config.yaml
hidden_size: 160
n_experts: 48
d_shared_expert: 0
router_score: "sigmoid"
normalize_top_k: false
balance_bias: false
init_std_router: 0.0155
vocab_size: 12533
norm_eps: 1e-06
beta1: 0.95
batch_tokens: [65536, 131072]
max_seq_len: 1024
max_steps: 4906
dataset: "wikipedia_en"
Below are experts of layer 9 (counted from 0) of a mixture-of-experts language model. Rows are named router (the router's row for the expert) and show model dimensions 0-159. Each number is 128 + 32 x the weight over its row's rms, rounded and kept within 0 to 255. Numbers have three digits each.
After each expert's rows: "mostly gets" lists some tokens that are sent to it at least half of the time. This comes from a sample of Wikipedia text that the model never trained on.

# expert 1
router:144149109129145140113119122146087125137106124090123108167207057098169142106091145136106077169161184210134121073116111109118126144139112129157139154075103181141182140097116120103175140068157092117135157128167139146122189114113120194168096080113173168112133175135135127158126156142133134101136129143091110072049163119117207149083125170108175126139158086169121142157149139122139123129129166155181185096160146125194055139108106126163153070145181169152143167133146103168177157122119095
mostly gets: "==", "===", " •", "====", "})\n", "====="

# expert 24
router:110111104070161158147077102136163125159127094120124147164177058108131081126110115082076119150121155110148167104074171078099161140141115114101143166101119114126106114077155084080155184145121079153095156178096107130058133099119137133152084138098146156125110163133112085124073100091175177125134167189110125127127113092130104126120027171121141083145116114125152116123119124103101122166164155107147207135150135119105116139110113127092145127144255144140123160166102106195156157117152162
mostly gets: " buildings", " households", " they", " individuals", " groups", " those"

# expert 22
router:130153130115193127146113096128117117144150141105122106163143125098150094125137171077078098169151101107122180161160159108143178150165077130117118143077110117107151136092190129078123198085119115145081115135056112168080101075142145122174086106116145155103141113146116089141125129148148104131089141157152040093120136144052111103110140137119148047127113123134153109083139121131134153171130143135153185101132157117117105108128119086156126102155255132150135091182078101159119151158145128
mostly gets: " worked", " went", " moved", " came", " died", " returned"

# expert 41
router:145136101160106154098129148169082164108160129107142092121194116124194137155123138091104123080138145123180186138132141129113177148119058139100172181102078125127119192110160097075140121077151142123139123163097155114084120126137105164155100129116140128120103145155148149144154165125140179102169167096166077155135176079092135146023046137123166112168113102159108113130098109085167080165135123132131127132176164153080074148067136092083096085131188144118144123179077162116125164118184107
mostly gets: "Ch", "-B", "Sh", "Pl", "Th", "-L"

# expert 47
router:140158106121109163151111153184068118145130154053163111156121106154109124095100103121078099135137161141185159178128102110122128142138135105142148123053095086125114139105113112087163141110155122160134110219135117096070165103129153170124135166109131193122090176160142102105165116098170189094164133121137097129072158122121050149099173195094110094173119075168133145144148109121119114193144133113144175171139149108135089094108124077172122049109148171169099125182060112129139130089148169
mostly gets: " Highway", " located", " terminus", " east", " kilomet", " near"

# expert 20
router:125129086146132154144102154135083157137111120137161085133158107180117118121186127111075082128151160102147121107095153125115137162118088125099100167070102151092145167106091123129146120070080102155133119148064153122065110090164150162173125075116168133100124136148146146126099144132152106107153155135182119150050144154150111135081144124043143097126098072124099149154147124125117100255133178132177156127107179170091139057089098144123111155138142167118098160145152130155183199136186160
mostly gets: "09", "08", "07", "03", "06", "05"

# expert 30
router:093120124125112091153125090137129147137142141131175115131140146169180126102160089116111101119153122120137126073108146144128166157151122120103145131081103142162188174170069133102189140131199072135091161155133066140089128099108118164189094109138140143134072158176130051142106155104100188148145125149182124118070150144102132161116111152095125079160152082166126155196088111108110141178133146122183128138144132138125105080077086067185110037151220088126132148135160116176150130147118089
mostly gets: " during", " During", "In", " throughout", "During", " in"

# expert 0
router:107147140091151110153044117126097105115133118081184108105165079130090105123137149092086114133113129134126145103132148142140137175151097102111106099069121142152151150105095114125158176115142116141103117160111081164099159095152154138152096142141129147147089147167152119122135120132127160133125138136143079095083162054130147124096136150067130074183100136167201134190155119099140172196163172138215178099129155130142072099000116079104102087120184142163105125176086132172141170128135119
mostly gets: " However", " suggests", " Because", " suggested", " argued", " If"

# expert 25
router:104141076100165131136041115154133122170156131103162133143154094127136069116133094112146119156140090161109145106164113113144093153132095106100107202100110152107178165114093098133154192118118086127093151176103084175094135116143131183115080112096060126107084164146149149076083120081161118116133095125132112090091205133119156133092109143135151106113104159135077143143088132123119072232140120099230142082142125148101133169126092114137111122136165206105110070123112123149177138107140174
mostly gets: " Animalia", " Insecta", " Genre", " Occupations", " Genres", "optera"

# expert 33
router:134146113163192102157102145192144166156129147134111138133166107102132115075091077127120117085075123147188126112131137150124162089184097104106140140055145104174116100091131117124131110151121107183118096148154074195068167143202107103161108065122110156090095162143158096151154083185154145157160139145174118111134110090109166148058080141074104096096136087137121109172133114104168138161114121088158191108175155090146085140103109133170169091141161149113109135118026141131128149105145097
mostly gets: " t", " res", " inc", " ins", " cons", " Res"

# expert 16
router:120151118142144107200018144108104177162059158106146094115169100124170068172126103060131102111121116115144097132108147130108127147119140149093090132059124140116140157107108086106147125135151103117086140139102132171089136093109097120171071061131116090127148175159091128125124149165131145098167175135166071109076167152127180158103083150171078090178098072147117136145113125076142149206142155070099185149145185124108126132116090160155130108109148132076091132158144148170105169096118128
mostly gets: " National", " Football", " Royal", " European", " NCAA", " Legislative"

# expert 5
router:148117082096145129130106141144166075159127120108159147159133088123129145145147136095077139091165098125148192108137079139114142163222095134108113133085117132072125143121124113137199109070158146121058145123082114188098159140127115134134105146078103120110128151145179112059149122118103190100163099117148094128095144097151118174083081130135117090208104097167170112136118102084113069168173191114170143090158198162111154133100109085138150097161185123193147112152128101133134153065162153
mostly gets: " young", " younger", " married", " Spouse", " daughter", "-old"

# expert 26
router:133179123109153090152071084106104114150119133100135100111236046121121147132106108123044091134109149145104181106120120137112088145138089133159117125088145161115186159107133155099097165096188056149125151178099091097167186111142181182149113124124110146149105167135156157143122124133159165139159161153144096115113152142139180121121095128070159128164163141152147140196142106121098189140157141143177146118141191123119092121051132121128128119096177145120157121215109150187165152115142168
mostly gets: ").", "\".", ".\"", ".”", ".", ".."

# expert 31
router:140152114154187142110103106129146144137067146094125071121150134170174091115137123121054092120138101172128175129131124143116138169122137158072135185078134165166186111119096150103172101150167134112145136125170137116055143123110108131161079158096153147171150157171198086105124162055209146097194112118132071134088108077097138139130121152095108103161133093130125145157084082089069117166148157142215127161126135112112091178100091078144109068118188125091159114155139136126106142156122139
mostly gets: "On", " On", " Released", " on", " onto", " according"

# expert 27
router:171132126091185109148078135113148153182111150097125112096130119158092107167128116089122143097126117135166170116111104126088173171163113121116093117104100119122152133149115142133192143084155090156099184173099106136068123070123120143162106088040158150123065148131086120114153187097141174114122138109204096124085114146125158123109125130091098095148127144121121101142108096101111084146179197065158216101155120143078053093091127136179094100156201167110122121170091112155094113123110085
mostly gets: " significant", " important", " good", " strong", " without", " natural"

# expert 15
router:161163077105145107169133130132117098145133146107145069138155083186159105145104143115094139106130085087164184113143117133123124185158140054106114198040093077095130202130070152119110157114167122127129179178112117171145142067142142108114124076158111146081119144142130130104150131095156129130156180114156119136075154088140168128092138176076141139166123079155105121169123135104131149230114128092186145081146132116094147145071110100141169080127133127140121133189064156171154132106093140
mostly gets: "',", " RUS", " ITA", " @", " CAN", " POL"

# expert 18
router:136123044133183099149070110152151124159118115095119128118180085123114113128138115077102070114156133085141130137085117094086158156167136111088087152087119108114168148144135111055137142105115122111108186163077131190147174108105154113111089119113108128134137181155122152166127178141128164135158112177150089148084160148111106076120140179125135101188117094164154144153164054073147120203149167139205192127136118103121114053114114104132130094170128165156128077198109111122124181083139112
mostly gets: " Love", " Your", " Dead", " You", " Girl", " Who"

# expert 7
router:143135110135146175169081090081151143156067104153191146123209105186142138123143144096131140113171074134129165098104159087111161162148092084101082131077089126162165154117130118128156116131178119098132159161072121153117184034170126125125114129155100164119112121182109110093164189088117192128113153117121113137142176118131125115093135182106133099144195097124145125157053145119104154188128160173144191122148088140167065137089144132143118125142166142176156149137069133157148151160079099
mostly gets: " Str", " gr", "gr", " str", "br", "str"

# expert 45
router:128152136099163119136031088109070103127119097089152114100161117139108133142125178082091098108134124140184159069110137090190177132168144103118137160084136123094162127127154104096167194108153114145110114182132097126115167113104099114166089130124104128095153153136152149119165129160132129120112199106187080094096176064099138121121141157114136124174143096201119129165173095123122113198178153116109165138112150161133102107064087091112137048134154160115151085164065093160165182092157109
mostly gets: " AT", " AS", " UC", " CS", "MS", "EM"

# expert 42
router:122110120085156127166057081149091099120146094061170108098160081153115098102118147079079128132116093152176161090108123141112137172153116085096110138072125125153138158086086154125153163107159094136104125168141075168113161093131149121158129106138135127126120171198166086101141103154131165113130127154151098093106153097114128119103139158073120076165112122162177135192180122096176172184173152112181205123145155145145103103036110073112112076144184133150125096196109134171155164125138135
mostly gets: " joined", " joining", " like", " visited", " establish", " attacked"

# expert 21
router:102155124090145126173066138124135083142155149057142132121135074156093095130133125080054126106131107144135181088132126116118115137111065137098103113071131095103143149113077140142174165132138124142095154169103113154084177058145149145164070113098152121130098146155169119100158114156149173127168132143147049092093157065108161113103152127079148093198122149155175128139131139141136194195154138122205169137119153155151129120053146128112086077112178131160095121165065098161141183129138143
mostly gets: " sought", " median", "isclosed", " billion", " due", " received"

# expert 17
router:146114143120167102163103107140136135201157116142140089143152109090170089193165061088122098115118128102138141100112132142117206124184122132108050172068100088161197138131143119068099128109128119161084112155153129186138116106112067129181116134045169187144092170133129139150105134071155167117148153124115128093121121093142151135037136129143104102154141061152089119101133155093114137168091169122138160143153165119127082115108111151165133148165144133099137162144101093144187200178137157
mostly gets: " non", " Ex", " bi", " anti", " mon", "pro"

# expert 11
router:172147053147165123164097122167136160107150113096120137183131123137173111146054141091151089095186128143136143109114161124144151094154086102071138110081184177107183135134113092088161137099160061208085134138100166088108125098137117084103045161109117168110144147145098069101145145123149125137124141160181105098132171117121147123052118182102082139114116117078170123086114106122108175205122154108129157122160179112106094089090130133146152124124158154117167136210150119171148154134098139
mostly gets: " Raj", " Bh", " Bhar", "iy", " Mah", " Dh"

# expert 23
router:104086152098110151144126122128124169167097121071183155152150050099126086110196142112032121138084120134074120169112117164116133122124147072122104124066115163123132136148099184124147153076104080094113138173163136143115115102109177136122107113110116147168132125074128159153101118102117134146116115164141114142148204131071168097084126116077119059167137145102139106160139131128090139192136137134150140126135124124112115124097068082152193076068160094108192138202109152128161193086169157
mostly gets: "Scientific", "|---|---|---|---|---|---|\n", "RS", " Kitt", " Swing", " According"

# expert 10
router:144174098111154102113033118139157123108118147094132095133163103171122105153127133131064121147170120142141167155149153083127148145157108077124091166047082106121123107085102140137170210119097129114143134171100127204116148082159174188167118147127114150124104172138127120092108122161156133118138137122182125119107183144094125104105125143069136110151087129123168112133115137125167146247161216119175169103152142091108107101059068059137088116141142098156122099129135115148170139124110144
mostly gets: " Candidate", " Spacewatch", " Motorsports", " Racing", " Croat", " None"

# expert 35
router:126124115128176099147096146100141104125146103101146133143154058166089115120098122110124091119118075143091135107149154154123125198174100119115127133067084122126125193160087147099147163092174072164122140218101107168066179109110129146183126071090151127106082144198157120129138110137135161090139127114139071110099134077130165105101126142066169113160098108170165105163150101104151166194146149139181162113115164152123064113032144131126118108105170135160118157175095122178155174140160141
mostly gets: " —;", "%;", "Episode"

# expert 2
router:144129103149145101144069152136072099192146148114091111128157107110158130119145137058109106168120136132114156163133126077102159118134143137070136172069101095148139105132154115147179139130117020105101168131085100175102088125110129143131062125131133184123089137161139123157153163106116179129135127206164090174103123127133169094092067175087157083131089170084092093146155122113107105242133141093121160142135135111064117106131084129179122090128164167071135116148127114133139082128170100
mostly gets: "Career", "History", "Population", "Background", "Results", "Area"

# expert 39
router:143118116154174094168097057184131147175180106108150140161167111117074158139145147112105095112095084085134122112137081118118147090209130143111106158077117145169142107148152070137124101146103137210071149174129166154089152129162179152171091122136120116073087166164173063153151151141170165114117159118179153120111158132100138109100118189093079100188106137102156118134135120162132141168184140099146187113105185148066138114085100171112139107145172135127122142104161075184098135113162135
mostly gets: " Elect", " recept", " mathemat", " exclus", " concept", " phys"

# expert 3
router:135104157141122120116061116154117115157128135091156101131196039119146149133115148095091064091128149188134106119118123112135126124120116139137102183066151124132115141119133091097194166047196060126114168118131132119141142074134164190142058119131105122127093121120164123101109124106137162142134111189160113109109117154134138120068108112095173107129166115174098105170123147123123106154136158146208142110107160087117126152086085078180185122114229169150128099169093118165158194134112126
mostly gets: ".\n\n", " |\n\n", " ==\n", "==\n", "\n\n", "===\n"

# expert 9
router:182160127098214118182154087122113112137125103110167095135155055174196129159146120084113109105093125150133144132087132080157092164120114107113084169099150133136139141144118145129134190123173098184125174209109155118089155140160158177142136118137123134123106171142162102161115127101138155139152136186133093134101187136096159106101070113096140056145089125144128130129142123088117167146151173147145135168164161119132119144074100086129194106097237145146097164199134108198117135109099129
mostly gets: " While", " when", "After", " After", " When", ",\""

# expert 13
router:128128077134130117177133102134126118152142081103088150152144115158154147137129089068067111127147152112141158176147116126159111134134070118151111182068102150139127154145105079121240168096126115104121138121156098164067155139153152118201090127122097140125121176116142185162142099092130143122149136137159070169107115113106093115081100191059143080158100089171097126131110110126166142178165187132195158102133171156154134063063169111141109122107191158088136082130167087130147140135115080
mostly gets: " Binomial", " List", "Species", " Edited", " consists", " directed"

# expert 6
router:167158103117178070150089117121148080119145132131144104124134146129147133113197127133149137132140155065145146153119109039095108084162131187071086159058129111139178142117148159108167155120112126137108117150119121214048111071086124120142132104088151142056135124116129112104130141150131131116129151196150093127104144106110117159009120169133106140147168116121171146065085120116130148223151173107145178177167156123098093088119121107162144105120150162127163117161149172134123126108089128
mostly gets: " Wil", " Bron", " Haw", " Buck", " Wes", " Wor"

# expert 46
router:112149114095145127161000116124133134079195124118139081163169081099157125157153129165097127125148129147141162183120140127168135124138052108106159198051129125132167149078065139097183146068089112090114148150116107140112148110150121116164081163117118158113072171148128111122124116124111145125111173111106063124055208112141100122128142148106133115143131119127125111143108075115113158205159136171146149086151138181135114061112091108138171068087186126110148124160150124148128154146121145
mostly gets: "aeus", " Ontario", " California", " Pennsylvania", " Mexico", " Connecticut"

# expert 44
router:108098165147168109164076146166112102153131137115178141137119097138115110134106160084059142096129134114161145104099088115122122132095124134125158128053107074116171147128150167123179142133100111163089127137114123149123135062113140114133125162126156130090121178158123141110097091121153227109157113105152108082136137090145121114007150148145123101132103138138157090103143090121121125190137127139150120126192143161169155128112138138159143113147255168107125081187063099105084173087098071
mostly gets: " −", "⁄", " +", "^{(", "Gls", " £"

# expert 38
router:150082115087211119144110116106136114126114127099121090162162124132124135132095078074089123135151072174181152143103083119162193098162079093086093136078120101100122142157110158159145166130164092176113177087102087133076127085128104199141131134138163125062115118132084100108126123124141131122153161135121116171119135113068112129008140180113130124133178166097125129134113096100183132212175132131115125090131157149105092152116126129174147078151159136093081142182171118128112161113080172
mostly gets: " Gonz", " Marc", " Lor", " Flor", " Gi", " Esp"

# expert 8
router:181111160106158136155161179094132076106145160117177065165113099116142147132127139139094086125149090148116126193101162164095104125133067084093052131085122112118144140161104125087132164158100106159111162146133118149155124149116135105138088097135121192130099167161101108132157110075135190135158129163133085105131137108070136105031156148039138101149188124103150143131151126087132097181140147096159135109126124114141136131146095065114160099127253140102111077130094137181122122074110134
mostly gets: " give", " gave", " gives", " helped", " makes", " allowing"

# expert 28
router:168086094161168091149097088112125115115109138126149130161148081177110126108144146129113101126135176170177121138114086134133081072145114110112116178082132125115158146151107111114147140092187112134066160141111115141130113103144132099132148123122184175107125172164128110140082122110171189074174169119135041132102173121045157131117069115049118034202100155177113146143104134102182131139133132162147151128158130132161122132069051091102143133147176129134097179194095086138121133097124136
mostly gets: " and", " &", " or", " nor", " but", ".e"

# expert 34
router:122169123096142133160050095144112086109138140073153156101179101111108090108114145099090125148110104122132151112145144123117149190158103103107147084071109142148139135109092143103133158108156109141112128162115060153098180061129137136193122115137142174126110139158162104139114112155127158130104141152135065126070157102107172114093151156106102067198114127155183140189163135112134161193165154138216195107121150141150090082026123091114128077130184137182107131169096126168139167135147150
mostly gets: " too", " very", " relatively", " quite", " something"

# expert 36
router:104163133113171097154033089167150150134143102086152132153140080143102073131118146099071091112129126122146158109153150103141141164155094117091090125077094114094119122133131145132146197110119102167096134189102071186091145072157155145177095133074117162097095160181165114084130111129132140141123151127137110123111151126143163116096119149092123098177075082107142087152109074113098189179131164146186231129170173146160108114071085136107139106115188131136095106172088114139143177096107120
mostly gets: " food", " water", " gas", " drug", " fuel", " farm"

# expert 14
router:141153130117165138197062130164089158092116128105182095129180127136148116117145112095077138115123115136172133082159144148100121149116135119138150174109133121108115147120094131109154202116167144132111162119166103145099127100166134160222112114116155143076138149161165124132154129107126129122129200101169093111138174086085119120000110168163152104173089124163124075196102133097130119175189125091139112117171142159124097119126119083127156037150131106157110100172113144184125206122140107
mostly gets: " K", " M", " P", " S", " C", " B"

# expert 4
router:122105087115169112216049118089115086089113097073134121157198072141136141156120146069094110125136082127105149113094146111153171140132092131098111166102130117102161129105132111140158138126115124165142174169121085175094132119126119125133129121071105138073128158166133117105114137103124111151140159138142096086088200104117131136140078130113150054190174087139159116098109126064128083168188220104118163156153193112093097137113089074109158105126188141115110125190096137174112127087127165
mostly gets: " Sir", " Pope", " Colonel", " Henry", " Aaron", " Senator"

# expert 43
router:131134151099156155170087123112129098146131109109138140087158079177108080126139188069090117145129086135106196092117137171109144127139090141104123142074115137164125171134102092151172156089154088123080137146102110141090135078105106153121125108122130122123107188178132122098154120122123180164157130171149084115085157124112134132112128167098117065176099131159173120184145122094130173188156171147169139142111191084156082080049143073123116005175190167150103133150123128157149164128126110
mostly gets: " scored", " aged", " scoring", " winning", " won", " margin"

# expert 29
router:056128135100193090149080098153118166189133100144104119137156128125116140169120153162100097092142072177140133163135105095150134167131095112094133123070117159092101184154124164113188180125141091134141170147126102164087134121092090137109096084094133180138080144187160115063077095153130169124157110188140080152078161108144102128065107154107137092174138144119164117104095163094108103171143128132189178186179198158160073119071132076142128105140129181141139122160133120142104146116119101
mostly gets: " red", " brown", "′W", " yellow", " blue", " roof"